Experts of a small language model.
Training: a variant of Adam for the experts, 4394 steps.
Below are experts of layer 7 (counted from 0) of a mixture-of-experts language model. Rows are named router (the router's row for the expert), down (a neuron's output weights, with its number) and show model dimensions 0-127. Each number is 128 + 32 x the weight over its row's rms, rounded and kept within 0 to 255. Numbers have three digits each.
After each expert's rows: a language model's description of what the expert responds to. This comes from a sample of Wikipedia text that the model never trained on.

# expert 1
router:100138119135093127112156139180107123139097125123113138149162039121095132153161082204155076130151091127108064143134126069079117174108141122108143068076110139117121154093157116120132090088111140172139103062208131099175129179107105137102113151119166135141145165133160132122122125098064174158154059137097182161121115085171095139178152087123152125172137126116097191125141141142202098118098
down0:134079102132123129133150178172133114184152176083104136098149163105146134143147136118105100073065165095109060125174196173088120115181160150167160115127094118151095143090153158158057114084100137169172163129103166191179135097123129179118120073107118125169179076112152151183159111148137136118128133147099160133140119078172188117121108091151161147130097123085125130204177135133113111094145
down1:125159193128140086093132155147143188136173111096121094108175106145050177159138100125133103095142130138085095104135158195134101099119084179138146067188115144082124121145075113104073105101094111127094117127134157143110182094139075075163094142103131098080132098126145137109124157099153105128152104078104128089141116142143132071141219087217153141168156094098161162132094097122104129101141
down2:114147126205100103176142102143137121136178088165172130150109153101105095116152092104169142082164157131086166149069149204095164176115125185151104124118086114106112095150129146120152164086164170132106122079175136131153129080103141116132129103116111158126114081139165156143061120148154075113130152062103133182146075127150149146107138130199113114104132044151131153104219139156172138124161
down3:120116198132105125189099135140115126160157114153148139104181107138161145169197111138099081147133112162089204067094146136123193111123110135127090145166115123119111212178109173079071092168076101134144149157129107131173128204136153108143094111082129133142115134163157151109120083130168119093120113045127118141130185153115113165120154097103202105083103091138117141157113128184159124153110
down4:089149146101133204146101131175140129120122154154126112137117062118158110178174172098108134148125136156171125137122083124086127067108076136075154134081094142092116196130137148168126105135177129163080087139141127133123117149122085104126136121152123121118025137142154092155215145120116138127116083129116120182154112136113127133096142131101128192122144195174152196101050161113207151115108
It responds to: Capital letters starting names, plus slashes, hyphens, backslashes and non-English letters, as in Delacroix, 25-pounders, /x/, Lapeña.

# expert 36
router:137127090150180139093102174107124116144082121098122125093146201152084114126169116079093089070173132099148129178101113146139165077147160059170108156075115122105180153095176138138118081178130132093113131104128133127129161118066077123141103117082103074139173135140117136145191138171135122114063107128103193166165131121059088140117146160100081174130165152138120113139106060135109174081128
down0:108141137153114076155102119118152115153174166118143128116091130167159113158122100143104100109117130168129176157082140128091106129122211126075166155161179111107113070110149074118106137086146143164169113078136056161141178175126171108177157155117064093130132145188149161180082143152120110108166162158154090160135111148169059123100150148143130139161146113156145098113235153098082162109144
down1:146099119181146114113107131111129079154135122157141159138174170137112110147147100127164111126101085126139114148169155074140148137107132168122150123085087131155058125141113135062124140170083113064157191086083116089163086113069169137167137152104107112120177137144144116108067092192123078185177132181131120125164180089112075106108179148124083112144146104166072068119164116119161122146055
down2:104156126183143145131127149167131181118153117128162128145096112104151139106086119145089158103134184131104145180167124116115118177124094172105146103165130150115108106128125148136138162149077126102095103177108110137152137152073091172158076134127114081095155119136154087122151155131061147126196155132097063114129085087112113092139131155144135093137099174089160137090029199161150134020192
down3:135202088135121095174114120109184158159126126155054151133108129118136158110098116122142137080163160187146078150142133164143105160045125102104173160115089188133103099045075108167088121125145120136133157152206185102152127184199105129113200155108117136137147142110107162132110176143130131083150122151134099112142108176185100122130157101144141117170171102155102083134151160159120158165119
down4:187108104117175115109121121099162157118120121191135136136114158160131124087156101090158042065150140071157149104111180104081127109175149185129166134155152168157122150124150092135096157126103145100141109153175083107124159106119153123119089129085112145154122092153172160104213167093209093048107140101138068173144173114167110155139148094118147150143143143111122127133073149064079125141139
It responds to: Full month names in dates and names like Augusto, such as May, October, March, plus pieces it, il, ot mid-word.

# expert 17
router:121203049170099118122155133132093109161146179144078137102111140099116085092106086167165095124114133110144086127104098134095130105152068110102086093147136132154097154101068142106083104129141144097122125064122147161154053183121107135130107105133109173122137109092118104095126091063145093196129059094086138109156128030152065118148106138138112096097093067133128154132159119148147172129123
down0:165139126170126102130167146087057116105174120092158120091115188102102110149173128128100139147111105188132172169101074093168166111108117136070100149086125139099103100184161130110103146159136120081123127130131092132166113140088135110164177114111086166153083152141096103108131109163137095120120086160153074136090139132098075116131139109133097079155136111151095148125255144095116138099098
down1:082122060120115088100091145137126144114168158112087148151169158132129121088126181136219144135133133138135075133064122161066143089192184151117049106136160145067135103131127134109116037132081135108113108152141107136130118198146121120164107166128169143121190173135134114126102132103158121087138067171185153109148143128151135148132112166086132085140153164117153139070169124123086146083093
down2:126145197142076125106158181125118092117093056110160086107122136103090067127149150156094100127123186155114099080155155150111188114097120130050218151091132074133104116122111112176147127148146180103087154074117155181087132139181060129123102125121103088154113169110117133116133100128111166165112109119106177074101107107077184111118153156138062146130160124115172129117124127128158106084101
down3:106145131089112181102134176161146148103104178132086131141150203107129093097140182096127150150076155123158145162164185157125198097161089108055039116132169118181098113161109136128117192140124087152169100144102177160132160131161075097142159121149074186117126083116146106151131085101161145155168119118081159184143081130111099141109109107139174122136113133126084155160184118131111150099094
down4:197108106113103170177165096148133131157202134116086135134193155158133149091140113157103150108122200121157088096118115154148089140112136107121112143149107151137143082125143156126140148097129135115105097130045121117078112110109144147095174112161037148092139077132118105177159131130133189143167116171140054118097184162134102184141110169110117179188149124101174124114180068165166096110144
It responds to: First byte of accented or non-Latin letters in foreign names such as Súkeníková, Neftçi, Amatørerne, plus capitals like G, C.

# expert 34
router:105128118169170074081107160074103107084133128119106119105181138146101140154125138139189109168117112148154184128157126055126169131128192094199160152151132122093170117150126082091116077174143159132115083096081180123080135119135111129138130190121123068097122132165129076116159169150068140113133159116085154065089101184128107154162152108135083106178104163148169155075149132180146096145126
down0:108097134129075136142158106099218109120138105162121132158121176104094152083125167142105164104054160072142170100155149085114113122155105095143196141195104133117129114080140142094139104100126140143180177164132140103135104102191104163194129146161116202169141118207101160103156092163090079130131164082142150124174117109194123120131098148071140141128140174142111116145183141140144102149105
down1:142175187130130112169161123144133107087122131158103102148119130100090198162112132171076150135178132112063125163155126146176068143109107142069107180085101172160195099067151154157120159070132110093146098169094094083157065140108086117105096149123122181171131068160135164147110097098110134142156104185111090089152092121140155119160152111173110160121117105138108071106059110124135138150159
down2:106133205126068101150147121158178103152147146145167170205166095098096122062099099211126096199154130128178164167112126123155144184107082103138144117065084172090132126112115150130167083118142132153116197154130142087099143150125152092192121136135128101116092100094135129214111142103155117136073118079104138091135142140150097124096135155136116161090111174084152147145105153120174139125097
down3:130137140134128147126117147088147173101173070150106179105111147178129149045095164172094175155120189131075135121119130141121135045091123116096138110141180125184115145142074188131090125158079115054132157114140163095132144129118096165168165132142131181121098118110124138189110095199135128119120154173159143125115079121154149117086140089173149095104145107093169120176110136182125052100161
down4:105120083093126197143112094057105134149131134050134162150108067147122131113172101102111111097143103092102183145125139083197131098143142111120152121087146136089146171133107144073130127118086109152123164156175133194150103147146183129092085133103156125091169140070115167126201218086158139123101134178118094131190120104169093123147110198120141161136140123135114149173146127144080153133089
It responds to: Word continuations after an initial letter, notably L-ist of in See also sections, plus ex, un, United, table dividers.

# expert 40
router:118149114115128108094147117107171117097202140085126102112139098168191161098101120158190132094186084137120140076126148100101089148088096105101111119093129128142095127204058136171141118120092111173101130150153158140146145087092191152128094142139162145129173170104084175109168125120187182185102138142176151110157163123099068121169072105139153116110123173192110113125090176156118085104145
down0:166137154137118139096193119124139140105177112066098095146116140137095152071106186132110171171120132141143129137115082186131136082088074099166152070134110114158110136143034120131124076103151160137167152077160141149158110077149159082140183152184133156091134126139104113130083104077110138155167087159089128121149094190112076130148110156145133132154133151144163165127238137121146143156171
down1:080175108104177165140187188136106077139159123118119114116138136146189120109182085127125097108102148163163170145165131090111171162101156153159104085157106173158110153176206110156117141140086119111134092160104090179148087080154132093173097137130108124117141123105156149142196096120124097117184144154122140133133153116168093145131146080122111132081096169221158149153191172096105072159150
down2:110138169099111104109117146110111162043152126120119132135150093121147100113096200072092168118136157092127152120082143090115166109136146095126157105125124114145099085203127136074133108124091138122062167074141130093128128097085132144088118067173115145140062073095127109078162122148152112147149190124146191121071116173166172141137111123163144101138096138075133108117196206065120112143101
down3:078114043103159101142181121106131132159117164144103122127139138064138107107151152113169146136113171152121138106192157179152148176157097147136076121113097119138144109120152134114179125129133131170189113209089191145073113133082124105160196185145147180125126118153094163072135098135108131094112112184152127142125133099140147129167145111104152119103062096089131045133192124128089181115090
down4:145122181072148069099197169140100081163111124122093079135175096108170113114137172076130099138117143096209121163130182071088105130090146133100126188144086130126136152112113115162149117160102097074113157068201147078186075115163154132136174156142138121104099135098165135147122123128172116116175138166134072130133163196102107155144060142125111123108143163117121107149187143108118149157134
It responds to: Opening letter piece of a lowercase word after a space, such as s, b, f, sp, sh, sy, as in symptoms, culture, feature.

# expert 47
router:133039164139095169178136143171107162144068095119102137141129144144106122137126155101101155109074142097097105128107151129149138154110099157138133184144106150139164105100110108177132117135157108173153101144070086165090180122159125100095125181178113180123138138130168086142110082147099162136166189096084138143130163124091177081116122134137131119186163062140160221192169117174085158133097
down1:173161090128156162074099152152120072069143116138133155082176158148157137159132132107184139148139114189112137106092125187149100160123182097049146160119127137152132131047138055160056109102108102190146136199147127125113066150152137120097133134168100178158096110106104144163111095111118112074094119145101066132128122103162179130156116076120147106173128115159145132102112151196133142120130
down2:129170140118117097174164146155206112167114124124103178147149102111091139134139144150134072145128119049146120107147137123125109117141149092126102158097155116121089119163135107125135105181160172135184140134195166123199078114178078098141147157116114106092128106113133129057129164098122101173133161116138096144147112090126119139180140116060080130090100180166073117159239072110112150177129
down3:068088125120121116100122100147083091063125159095099154151131088110144144121114151155144119072138127111139108114117156123121130144123166190142155129125129098134134114162091107212133167208115072143137152125182089135179149137067128155181080108132123138145156180112109087147198161160144153098121123130159164132113121093113115083182170111162142143153175088090064118139014133118075115118151
down4:171154149099111164105095112160151096048118106146152148119134124076108099182161114138134088077100167081101126105083188103115083081127164120125064150049111135142102152047115110124104117123157127156113105108091146148119131097134124109099129115126159135193151093116094132151155096097155158114086121113116071079061065117091098135193146151142096094122128147068109147118172092057129085150134
down5:172082113117147141139126073144143148146116121121097118182085153087096169169095166109054163134137165190074153170156107153135107172197114105139122151101091159152164102176162171113144082136146137110131122131115145211160155122142115151084147174137126106138109151165081090117127091088181138141106081125104163110121095082102150122136156138111114139128135123168149188105255090124113144109118
It responds to: Verb and noun endings like ed, es, ing, and sports words such as season, team, year, champion.

# expert 24
router:111133099120144106081141098065112130123118159084193133142141096164155166141152141081149103153083149131076129133101171098122097073140137063202110097078153128127125119065094079062097169105128174113081077120129215095079160081148087131150124146104131109139189126137135118137101166161137122079103122155142147109099119094140133159178138099170169148171150137109110144111135143128128192192173
down0:097156068175105082161138166125152119103152157130147166096100181126173086145109125063152159108099103074055141092096098147112167073126118172149092122179166141131131074149098146100091180172109120127128105148121202123119110160124166173128151072118093182135194080122091113126115146142177097075188127116127108140135101101114124135119111123118143025153091165112125134148140137149125104187132
down1:156152109119201086127118120082159097089176063159132151163100091192138135064110113230114155116172080154105078138148118110179083120121132128103092115108139105093203147114107189170148104123103114100127146164148069051102170150056125127142103152123120128190145148122129134129134155150187188168129132168119145129132146110118109122107156107084165106131152148139108115177137133156088115098155
down2:142120122086126071104179088079138087110110153135118131123116076099146125134135113169162149166111106119134126130167108128147122070087063168157078151171102148134078108164098164123066133182148133147110143081174113074122099125128147134110141072133183152150149178091115199179074113093115090133091143150157143079143121176167157105111159087123100166112131152117182087150112175124198164161063
down3:187059086088111142100149116076139064126131166112077126119094106167136154068147146111124113168165083147175120143063109115135102118165158110116091142092109170176110112137115166135173143165171107095103115099111102084172139149102116135114112104089137168139136127128119139063160114121108089105155182153137084153152201137086151120151069114087095107158147091109164072089215125124152099168083
down4:138117120173088095169162159128099128138118154137119176154112108091140188092074136143130144124142092107167127096124123136137148102091179168115121110090110113093139146059137126155121088154139131093176060179142195132091175137051132126152151172136122110129089188123189186159086082136122088077088162116107139139134153115124163160059089124084133111107170107121136143060064158111099190150116
It responds to: Second piece of a word after its first capital or letter, such as oh in John, ap in Japanese, plus periods and accented bytes.

# expert 46
router:102149194148092158064156133143130094114104194115168154130112133125115108121099125157103101172116124118103107127105088122124071098159164144088135097120117132157110063105118126133127091108150185157152162126025130129073162164132137058117126069137120103137152126112111107152202085185142098107118117116117149113089068141141136166106089119054092163103125180146154102130078064083161075100115
down5:125096163141168072148083152180174181139105092108117146125096057201119128053146117109136145127097194074123194134109118158127131141123108147088094115130137141130106105080047130113099151107103193142127114123136144092135127175097138075185100134158116187150160065150134115179104177139168099088068102149107103131147114101145130113137091145145144167134154144146170103080132093142124100200130
down6:165174171139144129152136128130124135135107117121133175165135122145147173069162167158143125172107125157161119157059152107137091172073165074138149061073115122175192134137103167122080122201086117110157113093200113134140161181108150128147117183149132138103144100110139117187112209198116132181120121134194126105149120122114111140132190158163107145134121141156098113138194120143142189158117
down7:095157135193135173145174107119164185110177113113188092105092164104180151127147092115138154169114113141157186161119127120118082140100141112100140088115123128171125132166118138133141122077157171117144091102131047056096140172170123119109185107111157126134087128103140162134132111150131062143119155142148075131131102174089065127156119098099071134155155108159100086153177130132220089062114
down8:149079154189128142080147143164180183176063090148115131152139097099104117118130093112132185103124131121068133160118148120149110128148140129114110131135142167159128128123147107166126110168118145111183172134209142134131178130145146097059053113087118109078073112119084126150159096098134114201126063158140141156166138158143183152093110165137110176169051172105121146189145085130117113109164
down9:120136075108109104042111105129114101065130169142129130118121105112071104087138147096142101120143155149076168110115132103163154083145108111120142081124099162219135114110048108149146135117146174079093135159088165137149130134141062077076131121077093075153144153112138112092187120139124179133091100125132152138083132119163152123085108115082055215107082156075138106149158118129145115147145
It responds to: Commas, often fused to word ends (s, e, a), and prepositions of, for, from, in, by, plus and.

# expert 43
router:075143103111133076087109134185118093122116168114183070137080074111155091080117114101123214181134121130125104128146112129135184087112094107136139155108100146119144097127164113077118172103173101108124090103109147153101151124103131189061097106060107146125209176124160136150129154174087152142131111155113181156158095060170101166077134129129093147163140182120141157078151138103158127111113
down3:079176166129135072136090114188175185096123141151182124215130129163121108115106175129106185110122192088159127158112110116117187111112082168131128111120147135109174166148109077114162146091110087137156141058092113185166124137077126098118120135133185130141150118113168157150134111149109160139119121101056131117192170168213106139117175104184112117149101111108101162116154121141084154123137
down4:158107087198123094082140126143142119108118150157133130181146136129159171147132131080094177121087136188128204100151117118148094165161086125147138130164141139076138127165131082146109131109079073136117123125122099116125123113097141174142110126085102102153139135148194126140078178070158069107179121120033162055124093129085128161108137132120143157173166139098155161125203122181114188133174
down5:091103115083124154117124113145146110115110148167163130112166085154140098150131115087111085043020118146185132170163132136111167161128116185055086175135124151132107144174118058151123177143147111111111089105139178124164091123115158197142139117136118119067149122116116126096174165143118116103125101112034107142160146127141140192137139107132124124092148137106175181090050126114094125138109
down6:091108157113172120183117156076149084162177100111094130173135090135173093131135076165123166092083151205130147081112131083150099140062167110178154081160162092202106144145129144145109128148136107142086161082098143089142114121122131145070093142060121113093079134185165093151196110077097156115128094132106150137115103145107137137097184094140178116129157100175173144140116142153117103118091
down7:107100110093124090114124086123095180124139169112085180156159078125101163084079121185118115107084074120180163138123139096115213130168112079137164179130155148147178121098114095136120167085150151096035085104170117109109144141132124156147092116123125086125124107171131147087145158075156103068152110055110106082146117089117051136075094085133119179144114139149093110121102097111132127136139
It responds to: Percentages, decimal parts, zeros and pipes in tables and census statistics, such as .75, %, over 6 years.

# expert 33
router:141109176121124128177098108185095145176128141172114088155120156071126128093123129051118164086142175139103089115184157158125107163144099169084158179140189146112132125100171186154156188121158087176154089206061105178159124178112124100083101130159131147185104150110156076149137109139124121128124189100125065130126134143139156068157116131115091153122139125122131141175128129176140081092134
down1:167119103156107122108085129131190090090122106106066140126134106152150097111114121189184096114152118107139126102060171118124133142069049095116127184160033138158106130138142125143108130141121120118130151067181076027129131119149150146150152105137097114063132133138157099110094146126157110092058101141124136110121130116100091164135164176100087147083164091157121145118228132133129142137125
down2:123146078093165115155137159126173117100129087074158130101115092085118166176175176111138134112069095095106128099100135122099125153108096199058143132089106129142149177148152136180137124084161081121086116131138100157132132138101199187133128083158138164119181181124106141143120102096119142087091166079102121165111170115090123157130141077168161117126120088062121148147048142171058153095112
down3:116084112120136121124173130126136102180105153130149108181140126166075150154144108078114109088125113074144190098087146107117107151117108115122161117098112132148090100109114023131125166119075144123113109133157155106105139141070122157079134181113104107136152152122154108110144151152128092103123097090111133082123078106073126114134138161126122091169130077157162181140000132088151156094107
down4:118144158136096129154097043095116112109146188153097152150150129117093129126146137153150088128147133126108170130162152094145121096137137104127200158142117121146119082133169185079060114160147130108130065123167093103117140129104133085117106177101135121125111123123141143103119140067108178076069115158052153182074122132121113107097126150136074176082142077106061117078042155161091185142111
down5:151116135142115122095154155144131137174104172102109122157107106187059096207064148125135121130139119127107167120138162129113097105124076131187121121123133126124121124110118117108150125149070063087120102121149154172103139158117111035107091167092111158102089085161196124187163154160104100125111170090132081144214175126170161104156122165149176160160153098162172132082174117178091147117126
It responds to: Word-final endings ed, s, es, ies, ing, ated that complete a word, such as communities, divisions, flows, dejectedly.

# expert 0
router:077170174142084179133136099115126141126138156138113106098145137118131132142137114120173129133121090161080109107171184159156081178129124108175113103136084088092124127172144156119166171123103139114166135189103100096124029137135132131184113113077132187098081136139169109171143150136091103159129100129104061126141086114117178130108161143107205081143183121162139161216182153135121127185157
down3:082230079184154167159182099119078106141150135147104163089068138086093130150120155143138071084117111121119097074136138083152081128128106139106137109137163074142098125134129130123112165148121145131114144136145187115122132136136111079212191140112071136106111107148149087116104112133141101127113117091159090126139079159048096108160125155135113105052133131143069130102181124072105132100072
down4:053157108078130134170119166150097142169122127141145127093153148110161173169112151139091092115082123110157103140136062124089155131123104103069113131167135098147132155181106100117152124145120107088099137204117120127115124125066149196143158120079079171144124173100111046161223127114134156108103152126143079093119135073113150117123157146130090094184151159191106135160066134092096104167110
down5:159103136221084170139151118144131130150166111210035151120103150098088092164108076143097083126188106209138110166152098118118142137121137163123124149072127127138098103113154168124162120104130144142198108154143112142125149126097124125151084111119159091190109146132105117125106079106123119110194176182164087086187099077152098136104145140134139077186131113135158155160133108104100134140075
down6:133154141071109165076148057107103149108112091114160116102160121137178132133066206120153210148110126111125176148117166106095144098125151128141114163092134134145116098155146114185080143109108113102154150156100164089110152141125134150128095084157080121139172125095122131092221111107190177141117129149132120116038162096107089109078129188161126121103125067171131085151106155110118188144099
down7:124079095153135151131093069143112118128120092154195183190147157114145144172065168130069114114134108123111076137160198168147143162132110145081146173138166089094112106139122141074111177148120168108130121115157156083137149081101122142100162157174140088169110198108094160121067126142150132081130161156056120145112127093134133056100179111145086159118107099173152180112121172124121091096106
It responds to: Line breaks ending table rows or paragraphs, plus common words and verb endings mid-sentence, such as also, not, includ, remained.

# expert 4
router:087122038106128120130110146092132106148110182128100123145153096155130127105136123120113182116119061107109111106153160124135191138158099116155130140116111103107156137143150086151106142072148170083129074100153155122106132059130149172145116123115079113190080102120134139081129066132068083152135091169077203119136123065133087204171141149145149085133166110153220136155150111106121180138128
down0:166129125107133136119127154192137080109101139143110135149112108137184161143122192094127069076088131125090160142088137093102127141166089140120175075111145111147186170129149076097109119135077072185166126139138221135068155139125066127136090098098126081144071106152167116119124099114136161118122117136090140145165106142061147154123174086207116156131142178147111124149219115124124156118111
down1:060126209103129143153124124109112144088151144086173134092145097133166129123171097158156146143129178105192105163080109110160156126146141125145100036108090139165119145142180115099095088142101122145077070183102122100141089098167184120115120135147141137140122042192141080166114143108123174108157124104119119129205174099150140122121166141153120174161154095144121139105076112094151179160169
down2:119121132097098077116117125116113166146141113161156143119096100182165143081141152088160107217146143169190104106185045121126092131134136104100216098112114176161108150142174120107174128092151076128113183166133073122129126092091163150082160155105153123118180121155154152118132094139171102181114140148113142096148123084147104116122152162132119185184119076133129168107141118182136152045117
down3:123119120101184132151174132103060063143189164134116150181134135094203093127077126155112113196142099110134129117171138166104129136118095167138135137135183132147076095208098096155080120154125135168176179062106116140115095125086144074098113120133117123155140098091158116120091179088147110129124139155166097131085117155140079095097134124117110161088088139138150136131180132169114204173068
down4:141086161102129137135087173128115143169143117165154145170116136171085100135098157135110121141119144143170115141178155128119154142135126189090116178065181157147206126104186112077145075114132130151094104131077156137078151082097126010145176153150085175162129111112116170123171131112114148120151083087103145176189097172158143189141133137098140136159155159113148181166126145159121158146108
It responds to: Single digits and number pieces in tables, scores, dates and infobox fields, such as 2, 8, 22, plus Roman-numeral pieces and odd bytes.

# expert 14
router:159156140152099169145123110087136021050090164117143085089098089165122102108086159134136111092087143081129097127141142114123169099146137143089152069120120128117157075081102169118096116178087151131099123132159159156066192137140166078195097140154069097106169132098134121134168147141105111098147131172081118106106179118081127145086124127110168152167132098086153132094093114122088094093089
down0:153142134091151153106182135124132120129108113137127150178130116155150087047102116148135156110080176086129092152146135136136126083078087104065123084139154120178130129127105136194154120099109109137194135172114115123112065194154209129137176169129102146219157118163131132178136154135180091124121074170089124185126154133124137130131176130128149149169166102095151189121144119177118082073143
down1:126129154149171072121149087100103152111146194133138136141166090143142067073058117104154131141136134132143144141128112118127148083061124153127116149076113196066148113092160143155169123141189126173151148155148172138133088160141120140079167114081101129108163126101070165126132084072151147144116178143167104125126099122144105068159164168149115110089149161137131166149022145173127200105143
down2:144172108078155124130116107104081130136120105044112116146119104126167180105123159132113115127117165136170086124115102113110118149082086071125128118139132090162175147131086120152195093172127180135080102115070137113132135108158120108175159203128098063111186207124102094060068134141107102156140071171137108112094168113066085107136153127137073158155095118069136155124139173116144103115151
down3:084112058076138085133155148117100177158121138121120094111070115118120161165160167151086133097114117106169139125117116101167141112103086132123112102105140145087124189095124114147147145156125152080100150137213163144163152155166061132183114126137126090142128154125129143132067105156148100168100170143143115053218181127184105133152129140176151092162122123118122115166220168176125163130083
down4:146100121109097088090180115127145144186156148128136128075139155108097100123179111170124135154134133123201099136134114126132132192109166132202073160120174131130207124112066188115099093176138086114076168127141152183144113112085115129128089104124091072158148131134190101075116179133061132176103168129133132126106136081138190138154111152110126189096099140090160125168171138154109117084137
It responds to: Inner fragments of foreign names and words (Vish-n-u, Yá-n-qìng, ch-all-enge) plus common connectives like and, but, would, all.

# expert 29
router:145067148093170073097158120100131053136175098071131143141091148126165109109115113129118119158148096101144072072087158123163169101141107157152141115167158143096062163061088135139122128107195124119178137133116079166124107141079124193169177124172157115138141113107125181080178122095108109107154100088086119138171144137113115153169149112145089149118105140105161158073052181140152167127138
down0:082158163174131073161061090180124102108136175107164164149113198127127103112083093132141152113107144165158101121187139073111180127139117131092151106120135157138188162145160127138141105188070104091127127096129131148177189115158119117129177140104172106080075156155119103107123168135138127147113095137127131120111156077118108097153145101116106097220105098155134065096042133139113095087168
down1:212163088131175136104105152100163118109171115132095110103135097092220086133086139138148160151138096167132117162136112156097056114120108085113081107099127160181150116130165130080139156095183104159116128129159191067113111113121119113186169113146129091137172121128093167179135148123174156114057106114157114146192177130175124102151117119133154122154114200131109141104118150040125119153143
down2:068135189103137039141172143129102080135100109145101143144115169147105142109122079077176187153110156131076138144129143122081112166083112096144129106134138127184086152104084184129121191099171097109174115096109138185162164120087156155194172148167109152110137114132171067107150078155097138086191093077076086140148129136089109115092093090135111129104119113071151158132132143138139131145122
down3:143140097091129145056158091173110158144114123143122064151155117149132099077105149188118118052102146135153162149136162151105105090168081068124135129146074152086139124162091127114091147142143112116110120134099115177094163163111068100137130192129089154084098144168105153109082097126140134080107144134150060115096093135149083127170180116164148079178071117159106094118184101115111158200084
down4:137052097122119141138106181155161154141139088126130093105074111098079175153140134104103149087129133106082133112111161156066146160113116161093153056127150097080140129163162116138136109144175118146103081125119165117106154086145094099129151112127145075099176155142124140103137141138061125125104090175074209162174131131154177109132189061156151105201126128083139198136155156099156100101085
It responds to: Table pipes between numeric cells in stats and election results, plus semicolons and accented vowels in Spanish and Greek names.

# expert 38
router:142093139132113098145108129087065177135160145143117156170117114138146123124127048127076148134091061120105143065114161146163136154107087145110162144148141113107147152130165147119082113106105117130173150126142163161135112169142141159095167157175101111099112129119059115083163094121098197111186133143125190129062086157153205119149073102069101120139158129192131109117185199157097104091104
down0:120128195097127091150136096106035111109132139135187149086090136083143155105051147129125149081099099120128132088146122092124118094109103098104068161160177060128134120099120122110144156160095081131179110106065111130121096128114205178137141126148120193120119174074189078083160096164106158090102141094114141093052128110118168133115116103116165116101124129162119148135072161129106111127092
down1:133141063142115122125181051127079115105097104063145136126162160141130104133143094137152119164107110147127154125109149114136052140112164123156156137108102130157130115129089112110138091138111176085136190119145155108132091106140115112114144168114157147087136128143053094111107117106121157057095119128144097103072110202128134117097089145099113071104212183120092105105234171075109181143101
down2:162148217137108147191135135113116137144122195133142142134082139175111153162115113130137076157130162167138126138119135118160151078131091162130103147159129148146116132088161159154118117169116162128139119104116120122120167074176140174119171173065152075130072108116117166116114116089149128112171177084097140080110107139151057136171120100221131106154079114110171088143044177109155076158087
down3:106111148170184093131126091140136081128140137097134098085140093139136146077104065123162106108072118163080125156118080132122082088188105128165157209050169126140215115123089145174146120161176113083085127169121133090129127097124069147174099125151121116146108122127105104117135143180173092134112163128156134109066108057152152198117145068165132095115123106106147129150079147112159124125116
down4:153077126133160189094100074170108073132113170188128096185159099143118099159061105125136154099132093120145129109135156102164104108109107156095141113140123136145166149087089127111151141166120120139103110162084096090106175052151066064142127167083177158105193154119136111112118140121134132168151179171110117082199092122110129186132136118113161078127157157149068113145191111068135148135157
It responds to: Word endings such as s, ess, c, r (suc-c-ess, prof-ess-ionals, ton-s) plus symbols like degree, prime and table pipes.

# expert 23
router:115163117141125126147119148092101135145176162103142103090142156133110123092108158123164186156131153136150055147124101134076079135056123085175115100131068113099098137134135124169101071126182144121125124105156173100133173107203140104115172182134097079094164144110118163104102171147174140086109155185131145140110166177162065133099126069133064076195127113100115110094153180083090122129113
down0:118137145145145073097155143162143135143133062190139092128154149154105120110151115116109163143138143119119106155159080136128170125091061093116136135191134073093152137119122104072158148127138149125067108090101117112121082118142114080111104078158078072124194089080115145163117155106132075059186122155159133052112095120138226082109127114143150156124065127126109081178114110130188138126117
down1:162091089131140097095035178111128089119129124071097134098132141180140156101145147138143134202162164190070104153129126123126121097096127162121157102148136066174153113150114118125123165142083134102114139180168088148118148140141137119144137134081102125140134139100129163180179104131183165164095122110164089111146104107054088167101103186187110150084152112141099104142188038158098119109156
down2:127094104095110126137122123096138127076097134154129141163089144160146118132129075108121163106064113131123143178114110148141181094131100145073029101153117072105127154068103124174117164141169129151136100091093150131119131170124159131095160138149152155125127127119108119142149121132100118124094145096042183123194139112097118161129145155112122191082036144148111149224035144158159116151136
down3:085190161147186156117115146144113141146118102129083097138127113132180114146112127109200169144178135096067126071098217132104110141096168110172083133055139093178133133068163130166140119120140089160131127148144155137126109156123093165133107180131140129130113095156111149159124093141102186084132066142103111139182144123133129083062108157073103106105136142086149112179140107220138145170143
down4:117085129157125092099121106082172152125073176122093095117147137166188146149087082096098132099143176048095147080128177152125165120111126123112104200196096133102089162087145086109131135069075153130145107128094088116118157152188175178134138133130094114142129131129195133123130145085143130105172106096123154117114189093120116122102152118158109138133091100076160083160118117204051140153121
It responds to: Opening pieces of content words after articles or prepositions, such as m in metamorphosis, p, dis, rel, med, st.

# expert 27
router:104160095114066196153141090101137116107065190148158112123133144140130124174156167088077207126190143189163148094120125081107105134112088116160109154162152139125093183070148154161165172084152150144099117116090128125096137135114077122126113151159101149118102093071184182158147116095081142058131111126191121147140100162125128115109089129078122170137127069087174096128102109152128098147145
down0:121088150097185150146117143166082100110138080116126158123116102136160108117109039137115136168144167132094131147121141141149131119129182158141144150141129115127108127134127105150132147211079138140115092196107116152107142088151172219098114193117134191138092147167073134081083169130075123100130137111031143158128137129153147196142122117141177091143203089130194143139159127139093113123161
down1:116145198203099076109111210127157123097092122181136175165124132134184126087138129096139103117116160124102096127110200167150101108113139111115122138069127108154144092135106120109072087093077117169162098179100145138153089168154145182153056098127060144129102142133067086100126117107119180097151120101153162144103152103127096096181142102093136142172082092115101124098111182088123165145135
down2:114134111072137145153146170079160172166119087120094120131171138154123159165144097157063108100111117117148149127160080107118046095095158077085087109100145133143088159089115170153102093080153178133132098098185121173106140104055115140136164115100158119122077155078142177122139149127116059077154173100146136143111115155095143169204132184111153114116133087192146164148147073090126138127110
down3:147167132174144044122098179122134145144122124132108113101150129098111105150175109099151110102177116077098116154130135081144106183097150200125129110114162099178146159068144120108134086104155142125147128084132107162152164153134072097094138139116078085132115110180143099168104120167180065175190125091205109081153129168160079189131132103124100086107120133124096122223094111148148121131100
down4:088154151091154105092100134180157199120140074108076148100124159120192083121120144135155109102140149133149102129131121173127049122136168070141159097085113092109132188156123095176120050112113094181160077073106077112119114112162151082095191143130138099107148165117097088139143112103150213133092086117129124189141139125129110171139111136107065113073115125104161109133173107167128128140101
It responds to: Linking verbs and the preposition or infinitive to, such as to, is, was, are, has, been, mostly in prose.